Experts of a small language model.
Size: 16 layers, width 96, vocabulary 11124, 27.6M parameters.
Experts: 256 experts in each of 16 layers, 32 tanh GELU neurons an expert, a sigmoid router, a shared expert of 128 neurons.
Training: a variant of Muon for the experts, 214M tokens.
Below are experts of layer 13 (counted from 0) of a mixture-of-experts language model. Rows are named router (the router's row for the expert), down (a neuron's output weights, with its number) and show model dimensions 0-95. Each number is 128 + 24 x the weight over its row's rms, rounded and kept within 0 to 255. Numbers have three digits each.
After each expert's rows: a language model's description of what the expert responds to. This comes from a sample of Wikipedia text that the model never trained on.

# expert 33
router:113160136104129102127134150092147117118101111112167169071156174160132079088134148159141101101144129112135138134138160171122166143178069157097164117143142124124097127142143127122094154153124122127130108136108097118142152107104123148117123144132117078099126137121169134137137165155144135142
down4:101128103107148093109140146152172143158105144135120132130131127155079085154114136122141118141141102153092110152122108073135150124107114110125127136168150159124113111097115132083125155135127098132116145085156118101155148126182117130127202110153143141086133096131119123163154097124129137174
down5:122148147120135116127103101120142151112139126145109157143099127096094127144144138142072109129105088138116141134119176134161140098147123165149140085114156134134147132135107096098122145125078110119120121097115140129167168137099116130086107145136114135193191152180124122089116161150148106115
down6:077158096175138155120138159121161143128104081132122128133130100112154150133147099104140093082105145124109127097129121126137107162196114126127126161155121128127127112089130092156138158163098150144120149142133121146122137126119168135118142108094112149184143113143145089118090101159133083110
down7:066113155118110138138125148119152144155129111127119107129149098165173127126121139105094135144161103144144099131130114130126123178130153089158145137143109142129174146161099154133130123144106142157096126127108142104129094152080166143099080118148075153115101114160147120149085132080135099130
down8:117161131109096099122126119140120063156125163174126134135130143143128140119111101134140123144145112158126136116124125090130147090132126147077130110112128130130135100107093127119150153123121151104152163129123112137119144157160117142122131119059104111194102221128152163138103139111113117127
down9:152114140122087121120114116143095143056161122096150130149131089123212142083082128103129176137157142162138147154108142140135141140082126096123150113153146105098107124103142126143121129129153136135077108153138148117132130135136106141111124100152133149118142082145097137148139158122128124161
down10:136090129116159122124087132166148129144166110140119185101124136115138145084086152135107131151104116089109151126149157133149136113132143131150123168122122071129113125105112158120110126120108177120149099099127152111101133131137124129147099140145150129160123077079140133155083184106123147173
Linking words in biographical or definitional sentences, like is, was, and, also, became, former, as in "He is also the founder".

# expert 56
router:119132158122122133124104153143130127088120067123155161118129149136145139084141159151124121137148126130146110120095138110103163115154108143116185130113161126094133137155121091123133168128192125140134108157128071099133172101136113154161121153091111105096169086116132152099163123131124109146
down0:133134105121174164136149127122088096146130128158169148161118161112115133094111166109134127094128123125117122121062105144113141133112140133114139137091094127128093170156134126136156131100099091130141165114091117154165134136167150156123141124153110165116118055169132141088132137111123104137
down1:125148132116097139142112132132114105140180079134112151148114099153138144146158101121155125126162110180126182119148135135103111126166141138138111115101124135118149104196112137086141099130126163183138140106116129118152161105130114070126156100103115146096132078129108113157125120102104105118
down2:114192133149128095140136123111116140112116134138125090143115127122082123129107134151080106130082114102139131120169101099156154150117173160082148131151145121173137133154138140097120135128134155149099131154118168143090122173151108108108131126133113132063178141137090154130102111127108135112
down3:116085124076133141149132086140135127139122124125138172099135130171139156113113132121094121172152165157114142154127139096134094127142111108102148144089099107140174107128140168118113104122143141125099155098155132133156157139152107095134111162141134074125125121108075090130168125109124166166
down4:110117134144132151104110147112075123166113166088155139073076161117115147142136192151118128114133091151166115117153125141077134131132099115131103173119118154119125140060146132109118124121132086098116145151125165164109121160115139102150125149124130148129132124169141118138130144123122097152
down5:124146143138089103105136113133107118109146140123114176106124137099131121087133122106167140160155136081138167122140078123160119112147134119133116177141154089157169121137119106118086117117128160164165133132118122130103095109141151150115121150126140119075120148107180153098106073099137161148
down6:156153136159136145149100114145114116178144153131115120129128116175134103142134117150115086052155104118142112135129113131094160156102102151138116100093128155118145159108140127174138121138154105087150122118128072058121142137115138115168122142112112131115174152143143134152119134098124088123
Capital letters beginning acronyms and initials, such as O level, O'Hara, ENG, EF2, ICE, LPG.

# expert 6
router:124130138132086148125116145115149104126098073141118146085172164159138125128117141147089094126151145152109126157124104129118187113152104109092139134171128128101113120160141144123149120117124142139143134129128092093160142063076120115144150145103134106143158106120111161134134174117152098172
down0:130106132121136112129157143132100099130145123131122137140118104138109147115126113117126132121171114159131122126111153136118132135131146149164096101126141109148171145121092114135151137152143080115111097098206079146158128163127136095156069155131127108148119120143142104055133133167074159148
down1:140155108115094152132182120123099107102122122121101137088174161095126134114080136117145132075143102098134141151147120143148100118135150102117125163122140113129156117093140167089121157147135152115147097118074128130130157161178136107162136121102142131132108120108109145178181111121101129146
down2:122121087159131111112127116133137138128118121153134141135115121116109153163147109088126164136159140103100118124087118103167090151122138102126087105170185181109168128131136149145138122085151156133142139155122157160120088089139131109072115141146154107126111096118131121163154105110145082152
down3:122115132131105132181131115106108090100090119113125100116150119128149121121099164100137146109103109105159142140141117137112097094149110114170122146100126105097079133177145116126109120139118181138110176118144148138161121110136104144184136117183146145151156166121125098120160105085162131138
down4:126150109150131165131152082173147166156114146127123109100106206103140124156117134107092102116144092131133146121124123174126096147114145116154145079134093100132118162136166156113155123155108103144147118103143173123121152122141117141130150160086154094092112103102122122099095125127121139120
down5:148131156180125120151139138139094124109182106137127139140161127142152112114138092122129102097148136145158191157122150135105148179122147110098100118121115165098121128096136113117112114138132124113114199131076105131119147139127104128083153090117107128173118145108129149125112101121150095087
down6:081157168133129115145121118125138142159108129171087157126142132125086150139130117136116067140093134120117185157108110164082146148106137105100092144134108116114125137197160139151142109113126092151123106088141143122123108132137112118138169142094115108163163096125132151122124107134144123167
Pipe separators and signs after numbers in Wikipedia tables, especially sports league standings and career statistics, such as 26 | 8.

# expert 5
router:116138147141089134146098124102157150101109104124152151097166158131154108086139143133084121091139136167119094149135108142109142128146101169091117170180136150149105143147176111119139138161134107158149107140129110078135120124112096108140169138113151112100191101122128120136124163119109111116
down1:127097157130095136133169128120100145154155121120183181113143079129151118104128148134151140171120100115142100125133100131106129081156138146103130139120136088143119156125143118103109114161126128161141115128121091152127087140158172142121114143097148097167095166081113095112119163101139151103
down2:112129149082132112108157126111120130131095135122127128150145136175087119137144075156138164117117147095142123122088161098126130096141118142133122104128123132111160106114164159171125124113133113172112184104120118115156156107134137167143165149140154118187091109124119135092136099109100070126
down3:138142170147101107155088127119123130153107088126123125118162176097101122074105151128113116126179114095128091123151130136126119164112125086094125103135125140138122127097140122117126136083118149143164097107153132164112149115208144154142149125119162105103155134100097156150126140125142120168
down4:114158095137121143097162127108104172139137179135092151129135139129115146185112144110135155117119131150115121137130091117077101135102128163071110137130107116107155114153102103094101115142121130142165126132141145105191120157114115147086127136106164124127133173117145120093106120120162121178
down5:113125158161130117093092125135104116121133111104145152089128140104092181160100131115141113165108124140121138156088094120159113144144079107142180094134103130120073142156133136106162140138162173107155127142099106117140164109158147087119102147126128119118158155168120139108140135142121128084
down6:118138118115166085135164139125129180139134125114116125110122151120089162196143092148126095132167131117127112166114124067125100137135107134153100157134160141138111096124109146131117146146102145128134128135153122076166142108116108133150129074124179109131133106110078106104135135117111164157
down7:146110122123164152126117102119163142100173163117127093126117068114128105110150096150149128156094143156155100119116130093140152143131178110100134130099119153129172149170146162107119158113150150134140126119143145145082131094119118150126138068132121105155146084106110139113071145119114137138
Sports and contest result words such as won, winning, title, qualifying, split decision, silver, plus assorted noun endings like -ment, -age.

# expert 47
router:108134143108095134148137167109126126120133099130120162078157181145125109121133133141053140096139111140112096119137136141114125097130090131142175147211143114095118134154159123125165117129131126117144088170159107128136139091124110159141162136117111119130127096128128140134129171112153099153
down4:149114134100103134102161137159100126173141160135149132113139140127094113129154084091127122161145124142123130102148104125126177099151124125144141142152122154116104106103068093124137114117128113100171121146124141099119149174111097115109158126099127138193132133098128134174145092119082170146
down5:180161135102153124109131120109144135133179134153129092154170106157150139165132091111123080150123113125116125130136097143165135093142158141102163147076124095070144091112093090136112138136167142156124108166079134144148088124129115121146112146129129130151149124100152147115108111111115123131
down6:131117109124141168139130093106146095122143104161110129127136120162128121140108085119128176115125088128155114107119111134139129123104134125134141138123112114130122120122127147166161165162157118082117135123153123151145145112129106097129077084096130151189116126166152141078069107147163111189
down7:103176115124094133095162130128133140114086080092119120106130097079131098120186108146124111131132110117150135119113206148121152161132126121142114115088135145169154110144150127110148119102101121157118149108117128105174136150079144095164155152126127147116129150129150159117127126152147116097
down8:132107086092130078101124141102170116136170152143132154108144144132090132132125193099129150141142122125152139155119143099102134153130142138126155121104121119097125132138104158109115141108107112122120096135096146087101159177146122158097143158175097096121150146172114116168123119080155113124
down9:125134174116153088116167119116150108148129180149107138098122102150129136117101073131134151148132150113126137117127158095101132117146130133168131098117106158155145144130128158121140081131118123131110132112128130163125070109159140149108118089172152142195108131108107091106123125130070118157
down10:100147124132095131101143151103138116116140124085096112151120106124150084132125131118133119089160170102134120134101177123140157156179141123142090112149107094139129121126145103119130150106149119108118133114112102120149106118160112096142105165149186143114087154114186164116195134147112129143
Prepositions governed by a preceding verb, adjective or noun, such as responsible for, involved in, regarding, despite, about, advantage of.

# expert 18
router:130113151091106128161132134120161170107145114095135166105142168112118122125159165109117102126127113148108074141141128133131144091196080138119149131128151128108120097137133108123148114154152133166152093150138064117128127108121119124130169121100145136095151122073145145153151113127092111166
down4:149121143142136097116162160103127141094108155125119148114147137099168095140117139103096116120119146139145122116111131113146124116119107119130158159142168165105123153124081102106129126164124153142171100118114160138128092099138106090180134103128101198096144079162102098099151144106156138141
down5:110153130158159065143117129168086183147127154151097102120108135119135132100162141122102105149133098142122125091122140108110137125171085132167123108115171124095172157163115119154116156148101112125121122154138135111077161108137111141168121082108128136108143128100129112145097156156116135136
down6:167103138120141121108104129148180143178127138139093122097105143146117165156121117176138131141110086155143132144134154158124111147138101141140106094152106155184157164140126125121144127105129119158162126060113150089078122109101129112147110110124137097160136114101094133104098124121109110104
down7:133115114119155157111151103080117124103132123120124140135101124096119160102155153111146095164098164162140116135156116108125155149127111170151177108110134113071113113131107124111142145110100095106122137116140173121130128166140154164121148133179112086125106150112131148138098072162112116175
down8:141106089125113106157159142113101147131188148149121121101125130159117119126119088101094147101078127123093146125106082126128127120107109113098154114151117160088159102113157137150133103148125139113116102128139173155169168151125146095125144126135102140102136162093163086139140124138165175152
down9:138117118113102080109147133143132103159164145135133176115175130163147118133131128114135143145117109129086116167153172135157129103126099109123191100100114166125166116158141104144092115120123163140126116129163154088136146129107109124128150131110094145060137068134120123137128132113096119104
down10:123134155093116106151099138109115165154153117091132174121145156153110122128079128147109167113132139107075136136171134136118091131164165129148129157133108110136137098129152096176129151062141090174121116127090153109096144140138134088089098141128138114132137138132131123115159155104123107143
Numbers, zeros, dashes and column headers inside table cells, mostly squad statistics and election tables, such as 0, Pts, GD, %.

# expert 54
router:147166141122128119135138147126143154100117086116137129101148144153127125115144174119102099090144147127062118146110110141134168115179097135100165128126145110092103112128152113141142120122142108137105126121140091128167154111079073116151182146108119123112122125102148155152141162153121088173
down0:161106130096076154151118136146116160126102120147173121128147145101091114143123153142080140105136161150153157112131096122167115074116168130119127123152140136091084156132121121145131156120134151163157142147077129132110147137137138128093149133085135077113132134098104140167106144086145104117
down1:120098110115100121123138145109129154106141138152140123121120155087161135112142143101141138176130149121091169072122124113154151094117155119136145101145143109133113108149095126142161097114057133154175184088120135139137101121075135138105159124141145106133151152148141153120080119124157142105
down2:142155122129128125145145157141108132141158116171090126123149119157119138097163131115141135102133125117033143149125124135141096106169156161122129090101117146118162095124155138101109090109151101153112129109137102149107113085106097180142172097113143160172106159125114127116130131122140132127
down3:117161151145147125141127103159142129137118095168111120107183110104108114135099130140121119089159119127140120161128119191084096113086130124116136116119107182135152147112107140161144123120127164103151175116193130142117148118129085149138112132138108135087085123089119100094100140145123145130
down4:147134129158133095128120164123096097085122097136133110103139148139134141105141127112142092128180131097108144129134103140150121137112156121061150150147120167119158086150150157096152110124140151095128133125111137110161112133138134134170100146107160087093144078116162131174128102168091128154
down5:075139105142126188123147117120115159141180139155135155126138096105100087108142092136130117117096096133140142101115129182104116155098114161120159101140112083074143120152104130167128133148144129109125136128113124109143123132184167178156151104130129153152140116095094119113118124124125127110
down6:116133123148106088116151100166132118116174179110157137150108145168123142121094100103130141101121110169097081132083134110111124073128142106099132106125124116137179140136159141126115135154134140119116148166153110091166129120115128126101100117166138092110126133128145159180163122136163136092
Pipe separators between column headers or labels in tables, such as Attendance | Source, GF | GA, plus coordinates and UTC pieces.

# expert 28
router:116139127101119125152110145091134147091136106128176193109130172138113123102154143154104124113176122091122120167113124125090135117118119137126123133133103105113109144167151098086180138183135094124118118155116113100159158129119134104134129127118139150089182104115135161114158160093112140149
down1:115148133094154124171152136129140153130119121118081144118139157093118126111122091156116102150087104143143106073142166115158123147140158105148154130098127118084068141132140161124128118120122161099128116120097156115112172164114131132075135122163152085152100126127128163134108170115117159144
down2:102113122137128124126086137146109117105080095104136125131102143166124117187094155183110134129080135114164099135122085116161119121123137154111097174130158150156135127150152093146180102119126151148136146129120177130129137090125146117106097143127150116119182119108135113110132083130157120111
down3:092110116114151145141134121151114132137129099127102144122138148120137073135117116130101143120088145088103158091138117091143136184066155108172152154121130198136169181150117134131085113146156117133123140152107119083161116111120112168114130123124129142118120099149137131144128153134099112098
down4:123179141114155129131122111117139157106140109147125158108101129123129189104183109087143137140153103130132158178136128093112135113094135116125087109135094146133105170128155075107086126118142145149152159132131106121134157099125185085136137092137105143101138140131104102125162103149118123103
down5:104160110124120129149133125161119117121091107111123109144135160116124102124138140117122121085130140131130149112140141116132185128129120137138146142183150107148105109085114157133127099110098137121155099136109145104115118143124150197119098157117146075111058088173153148144139119154147088176
down6:144133119161160154108162152134104160144121136134142083120123107101097139092116118133196144112140117117155082120118144119102099180113159129154141107140098137145129132112148142123123118148148114133118107108115117130142130117147138106102119075095123160164152161122086069160186113149091123140
down7:163129124084137114108119115141150153133190128127118108134160125140068200108138097098148145173114121122099127156112105125133097128113135145169127140141083133096163158134139106129148111118102118116125140131123119119170150111097099119133134162138108147156187093120135146100125130076135116113
Verbs and words that take a following preposition, such as moved, returned, due, according, owing, in order, before to, from, by.

# expert 14
router:134107114108107140155139138096123129084080111137112134095160135133117075130155141146094163122116126125135141140117148152127106081168091134091147144171135115161115082148142108126148179141132138143150098140158101081167169109108129141136147147127159125081124117119108141126110149153167114167
down0:134140133097116092110117138116144077110151109145125139128153159141115135157104151156120113171150122147143090133077155133089176152174101131162161115148140149172134100122116084155082137138129115139112120106127104127125126116118085105107113146125135125160132084126105114132093156176151171112
down1:146125097094122056125084106155134105116106145143101113140107198152135123140126091159126140147136133083156158131108157150154118104169121116137151131160107120131154120139118092174114148136139100162166102125131109103121165097153152160113111123134138093158113097121114104114122150141102140114
down2:131161125162142114165124124133128138136154155118173108124122104116147148116102129097136138102134126066116161125124149148130140139131123132111136137115146127120150158187105175102126093144128055135140088142108149161168133128117071148088136154108081141087143135119120164102099119124123109101
down3:117119139105113122085161169132099162115127126119128142138166153118091153168147145112111109172172187076140150126151128136142081072109097140158114151100176133111114144105134143110123111158167080119128136131121140146140129127094127116153124090128126147114099133083126124142125107132142094136
down4:100181142095110130101129126104127128143129117143139133140110133124119156119073147157158078165119118143122074095125148130097118133150121137136127121076142170120132107150108115138087137147150166132119137147179201116125119093136088137151103123127127147132136090157154095112115171104125138142
down5:126127086169116137166136120130131120176107169130134102133138089142157108106157160114113128159149075119100087118122136156127116120101129157132163116107143144115153133113134093120098083148157181127145107155114080111102158117134138137139146139086143144149117123150126192136093096097132109118
down6:126122193122145128156176099163127155117095109127120114163139100108122133114126132101145165092111118129095146137156090135125126112097128127160142168166140108106130128137085171166174148113086112141097143103167069116118145119138119099136153140123135116096147090107113146148120148128098110140
First fragment of a split proper name or word, often after the or of, such as Mir(acles), Cav(alry), Sax(ony), Bal(dwin).

# expert 20
router:151106138135127104150119133114196128116118108115092141105159134120133112120121164144075115098144097149126123145164119138103149097122110145110139126117126119144135137151167140110152148149163121147138113117133106119152115079116078120133157123128122127069169135068163182133151161149099121173
down23:144106099102125133109125093113118140141128129162145120132140116178093126100152131141124130135113136086179102146142147115111144129158073142103153144123165121108131128091156111160112090135115088119145106141120129173144140149145134100162136135153140129104103098149114167170174058142085124121
down24:113185122138129130130119127169106162114109054126152105112109127124106105170086126123086110138139113138150106151129167123112121124118115153166128096149128144134145130122154138153128134135127130172149113149076151105142136060136098140123130152168192125126122089106115103129140150103135099131
down25:152111187093141200133150114144090085110152159182161132115111130101124108114102138140127113143136139129169139159124122091072098086152125142129104129143124114123148145110164127109156137123148103119128156125109113116094151129119118129112094172081138112194125118125127132144117135127122137126
down26:094167103108163102151132127112131144144157130128112136131092140112105136128175098120142073107149134104133130140143102192116093112139167104142135136115146103118128099098133104153144102094140162105132166124163093163175112126109150098123126140133093140086154140104108133163120134145173153103
down27:097097111104116141118058127175148123151153123130127150134125071123115134120108133095149134141165149128123160124115115135120090139125130148163142109126137090125144096133126123155169119147124137192146087157118119119141148155158122125096108126068115149176127155131106133068120144101154128145
down28:126112143138118107096139146087124147110146109133124099157136132084106115132160112135138169123129135122123133105187088164116142134157147134156144130135155141143088118182166107079100078117121080103143141170114138154139108089155099153162109146131124095092101147117123127109161115126120134164
down29:117110152137089099119109113122107107164129175133144101121081145142153114102164158126125172129153160113096141103105109113104161131140161118126188130075155104125111158153130116137104117191143117093108163150164188130138136135111137101106137142127103140116126133103115110116115106117156114109
Percent signs and count nouns in census and election statistics, such as % of the population, votes, goals, seats, turnout.

# expert 12
router:102129154127118137126150136073135098117132139120119127099178164123136122117117146144116130086168080148134105145129105133126140125164074128106141144143138127131124110138175106091140148130169093146106130136144110119149139129074082168130173162135128137050148140113114153132129146131155115162
down4:154149138157096088107140124121089122096153123103132140122178146154114130118117109123172137132153112172099131116161122132135139126134116152104092154149147122120147155110154127097093172082147116154102156092107119108105143187107151096117107134177109183116133117116097132104155123115110097142
down5:094168145137128113155115136116155126123132108146133090141134143097114075086152106099098135143110093147131105202098120105074148113107122124118146125148143100125104129176119123125119135152147125108143137163132135188155106126134129139140080149129182138139142133103163116176128120116109096133
down6:129153165088129165110134116145086110094155125098135092138137173108145116185152121111117143164118126120114106146114153144143107124089096129124128138132088113089182152111082128102148134073092146099135157119147124097096117124144152146156123107157138110139154137151118147129162127173103144132
down7:163160099151112115196124128156123125087088141126163163151090134153121122180082095114098120154153105114118120146128133114156099143159129156146147109105128136085163126114147115166138150139117098109093107133118147130121098161136128107120137095140123148085137125086086147136121130139152095154
down8:153100143138089153073139160106128106121163167125124093081185104117138117164125138103151094141134119147117156162128153137104115107160123076098127150140136156090120130109120173109115097117132145140106087094151115154151144109132105122110161132138133162131143132137135116186126089119155111123
down9:123107138177112122139151166130127146162126099122120094098075164108115145182102110114141144118121123148203117125144137112120139131100122135142092115131127166104185121122096132147104140139123077131151149097134093105177117126119150162128149141151147140111106096136118117132127146087140082112
down10:135108128185143141089123095141157113147141156148094144186174123128152118152158122101137148127105122138120135126123093132099150148133118129087078134121114106159114111114093150141086152097136115190102121139112126174116105166153130126143147151100127070128091125106129116119165126125130125100
Word-initial pieces of ordinary English words, often after an article, such as com(position), meas(urements), high(lands), or whole words like end.

# expert 26
router:114116135130117133170140148106160123134103100108147143087160149107112107086134151180119156106123151107127134140101122151063166110152103113126159137133164080102122149178144083140152116143169127094114108142131084121160159120128113120140140160104142145112129111111166153123130163137150110156
down15:151133124107165140099135103141119163130077122146153126138108127114111138055113080146100115089110158101110150132112153101123088136183148091137115109136116149152124141145137163141082147117165150096153157145133115127138151163122128132124159086173115153125133121116113097122118124181120111132
down16:140139134155110156121118135116122129133113104117101115133066148111109111160110142073127099117140093122156091127105109147127117128141148138130154145111137132140097130126169161121127154144120131145178127147126108104088112166145120148142180114127125066101177186109133114167169085109118136152
down17:131140123136133175125092133153140104114186169188155103172143130091093142107122093175110136095154129125094116109105154120136172116127154132139141096146168126098131101146138128128134092158143133087131152088135110125122112130155114123117130132073123143139116064098128146130150134112130123118
down18:096128124169139142110134103089112142110108135136133149112111090088086125119095103158188127115101131182148119108090116122143108128148124134139092154145119125165154137151107131154136081131107163087146149133194111127155131140107149126118084125121162139159141120135162141129163094144110105110
down19:117128130139160123088153138136163113108098117111122141076162114148143146125106083100108109138162109107138156151133109179100141103138158097101147128145159137085121152120169146124134176129137165137118160128086136103153143150163093155133140089120131110155110125145094137129086097100105104155
down20:129153114155134119126108143124138173131149119093103126142104082136185131144156192104098133134151145103113149121119083175096137140147142166161141125103147134129119067156145132105148116085148132155139096137121115123103115114154146145162142110119110083158130125139105136122105099155141084100
down21:118117129132104122150151112075115089105096131141093126091154128132166134101148091138148128102114152143119143165098124146116128071110128116094101131066146134096176163121131148146144139119174146130171156126150101158113106126109135157169117159119116145148124103107095154141138159117113150157
Prepositions and punctuation that come right before a year or date, such as built in 1878, From 1909, Born: May 27, 1880.

# expert 44
router:150155149117084134123132141130152148095110104105123166094140154124147071136161141149098110113142084149120127158113138167107185099181098120092140126167136144132087121151135135122148147149130125141108080145115076088124142116096094126147148119111139139106122130100148154162153136134109111151
down1:125128128123158147130171102170156141096113161113124149118095135112129136174192167130156127112130100133109117118105127150076112154144086160138131109118154117101148093089149162079126134109110112098112162121102122138122142131170137155110137107138158132102118139137119132136075177098131106109
down2:147092139178142121108120152152182121099121124192123136150133143108138181129118141111111118093095169098150136152143111150099109155088135126125142128154136129097111151082090108179161133124117133129151117153109133154135114103144119109097148075138101113107123150169099124120131106107152103113
down3:152132140113093144124137124123127151107175115107150111107112131108081113135124127135133132099158129091079117150141146137159108162171155101148105113119102120124104151157124131099129096106130135131057131166119136114182087127155154138133110162121136114131149132092112166197131117140173124120
down4:149130122136104102127167153101128163158120124082103136143086113110096152145139101156145081113141106137150119111144163161104115146131081129152123093145119153134141127124122132093063092148138147167120088134163132146114136134139117073138149108159084154137116165165153149125101137118147106122
down5:131128098108118137081155137142102145149136111117143163120115145113134138140119078118108137171115109135151155145125123124123145141122116104151143123106166159159101132090131145104108130140097121132158140166101098103082108129092109103122113145154100114225169142102141119149141152146074133140
down6:099109122148156160087151143130101088125127120110093137108180140119156153127133107110100139146149161096149118075157150135144079107123116149200084108103118146150118133136161159135121152130099122085136098103140142087135122122137148114135153099167123154105152085146143103139122125130137131142
down7:123179123128121178119126110121148093127136131107112113124136136122099112117135135112086144099094112130112089077119109094156106108141126121144125171171174187167150131128107132104142155156121149105149143111134119149122129129112189098119120109072179114101149158126121128143103101155139130148
Final pieces of place, venue and player names and numbers inside sports and results tables, such as Epp-ing, Star-light, Scotland, Spacewatch.

# expert 55
router:121123156095067136142139139126146124102097083150151152106136120160151101144144160147126150135127135121095071157099136155112174093151093123120158148164118159123107116131126112106115138101135114118135125126125059125163152120108108173128146130143128142078157158094107145122155145166137150128
down0:138141122125142150106157101165106063148153117146098152141128126118141153147123118130130150129150108146160113116081146119157146099154157136103149132105115144130096118153103152097147116109094197116093105125141090101124110132140126127143149140156113119108185144141138059156120107162111102108
down1:136141131168134119152055128158155135208107090093103120109153165122116108149144144160087106113136118115160121163146152113130107129135115124119090105113126138133135079134147147150163110125125121132164132135152103106100106100130122103138094141117154116125130124114106079165154149148163108146
down2:161127114122110142165111123099128127112154115109111131116129136110132096147120205124099125146100133062123116161160106168098108129149138107132177137106110099111133130149148128125144145168115114147143122152161116103103138177175109124118163170094119108115086133108108113108098118172149144135
down3:127125115163154115118131134101121125174168137145106122134114090118115121131131140134120119122092117178162137110118104097140150141083094166094115155154146124130126174138132110095124171104105125144117172142066133132103153111154099127150087158127147096127117131120185148089157111146085127143
down4:128130139148119155116132113126107114155135129170141120167127115140131095093163093150149115107152120091083140147101126121172112089103098116102104142118097160105142136139154106104107069129167132123155140110121173140093196146092137166145122115159087135173117099133138136109131124138132131150
down5:129110146191119127084129115145101146116146129143105137117097118189141139167117155097143128160153095155155092118143093127125164095142146146096102118155119098081084093157140114158130135089121123099161111117133127114097119164118135134148108088128112121146122131129146108133115147162150177155
down6:123124136093140163110129118117121113105120165115174065112145069128121168132148106111130135160099101096143124142162150116185129131165156153097182092160155088139126113137157152145110181108161103150131114131111105124105135132135086087104136105114130144118116123138139123117151141118137125119
Word-initial fragments needing a continuation, like wor, cou, descri, colum, pat, ear, often in surnames and rare words.

# expert 37
router:125162131105071144171092142138133097106098118114138177103157137151113122123138148161089102073123112134146062149128096145126165135160117108125161128120124132142149104149154139126102139115148147138139106174096117112169137139114099138155174153101154113093127130123114126128130139109116124180
down0:139132131105145123114108162077179093122093136139137093106122133078129095164128134092123125088119124175168101151155166144168116088116115128086124135147134105153192091132151129148112108128123160129154148116153133124145135090120136153132111151119143118119129137141094133124123102184120093135
down1:126116116118089154122116149132132107119086129119147186097113136147114109110131124151104102190103115118098109124147120176129172121135136079192097126125126115121146140120171127092061125139154155113172115126103165128089139123163122133141147107133141109138123091153109146120158115139143149128
down2:120091115146113135109117120155161123142111115127159135181105115099134077109135164132124154111133140152134133121121070129142186145113154133115134146145144146128129130118143152098042098108129165114112061131110148150137147130104126167098155146128126113130090154106141118152130102166150135133
down3:115093126151127131113115141129114154138177120096193147118065104176130152123121130118144102128108106140138131128133121072173141125133112143127145157149114135117112152118136128137136151156107155097143092115105174121153151158089141081103125100148110120103105136148176127101111107121105180106
down4:151131113160139175076127125134114139104097163140084122097110140146095098177138079136124109140144139161121123149112117145161117105114146123150115138151141162163131156146112171064131111103096130117081135124130133120112122175153140102090096132111118149140109154126149150089102140120129138166
down5:133106127136148132130125117145141074156110144105152132094110160099113174182117145152095130145165127132129105107160161118110093145161167098132154148126100132125134114140140123169076130088130154138117075103147091103149181129108122125137118110125141097120094115122148109109143128149109161175
down6:120101147147133103054120116166133098119101097121146121131106160120116167135141131092157128111165137122132164154068102153111115090111112115172115113126128112124122128154132145173132103115166134134122109083167122133100148156142116153132127102156154164151107143124139164123124165102119081150
Opening pieces of verbs and nouns like expl, sup, disc, det, compl, often after was or to, as in explained, explored.

# expert 45
router:125142129111087143137126121142164136123117071133150166111190124114127120124134133163093117105165143158152130151106138139117156103154107114111136123158166160120111145165151141129139136120144107123120143167116071089148155088105133142153125141067152094095158116102121133136097156106125102165
down0:147177142137154167119096114135074137113105094129145192118101145116129103135122114115120132130116121117124123111081142119107136081136094120108155089112143163132165150141135129135107136104159155157105104092135151158108142141165165157111122164095114142133092083106115167110160147148116117153
down1:141118124167136117151098133128127149127106113168147134127124084084148175107115161090114120123089080153131099114169107141123102124115139112130128117134161125159166105143148153111110136112145141114085123110128148139179141126143103100157198112185108148082128143130128126090150106140123116109
down2:111146135047132122171098143127114143133142104089138121112125103119146109074130121099141119100127110101124128140208122153098162146093149112119118139130150135129126126109163133148093161153097131118126144096127150104164176110147114162132167149151134108144099132137107092153147129161136142117
down3:133106127180160114094139094184133138158129121115107117117140133135125113144122114123120115154133153148156118107059121094147104160075164121117109144163158152135152165149125135139110122108082107121181144154136122145102135126150097099137126121067152088118123108140143145123134136091159125099
down4:146156122167085116118121116116156149086095140115109126105162133119131150096112146133153152134149149100116141130111122146124146124136125128116075181176114121096141152124179146104122125133130143124096120141102121165149044088116121153094107153139108133164143086132109129121165134164113140146
down5:104148112117131062139132149117149158147118110090141152150093160123126145119131129119130153129092109149118162142137147112124126133086101115138135126123198093097129133135128083097101091079137169158133153141146149154122109148126106123128118122139116137080094116129178126103166106165123167157
down6:144144110096154130116118084101121094123163196112085122126140161096141196084096100136119144144093138121108102122148162104141133115116144141129124105126120106139119121131136124130156176163117138137149089104095151110101140132139154124108123161164126105126091168117128158131172109159102122145
Dashes, pipes, plus and minus signs between numbers in sports tables, scores, and records, plus month names in dates, such as 17–13–2.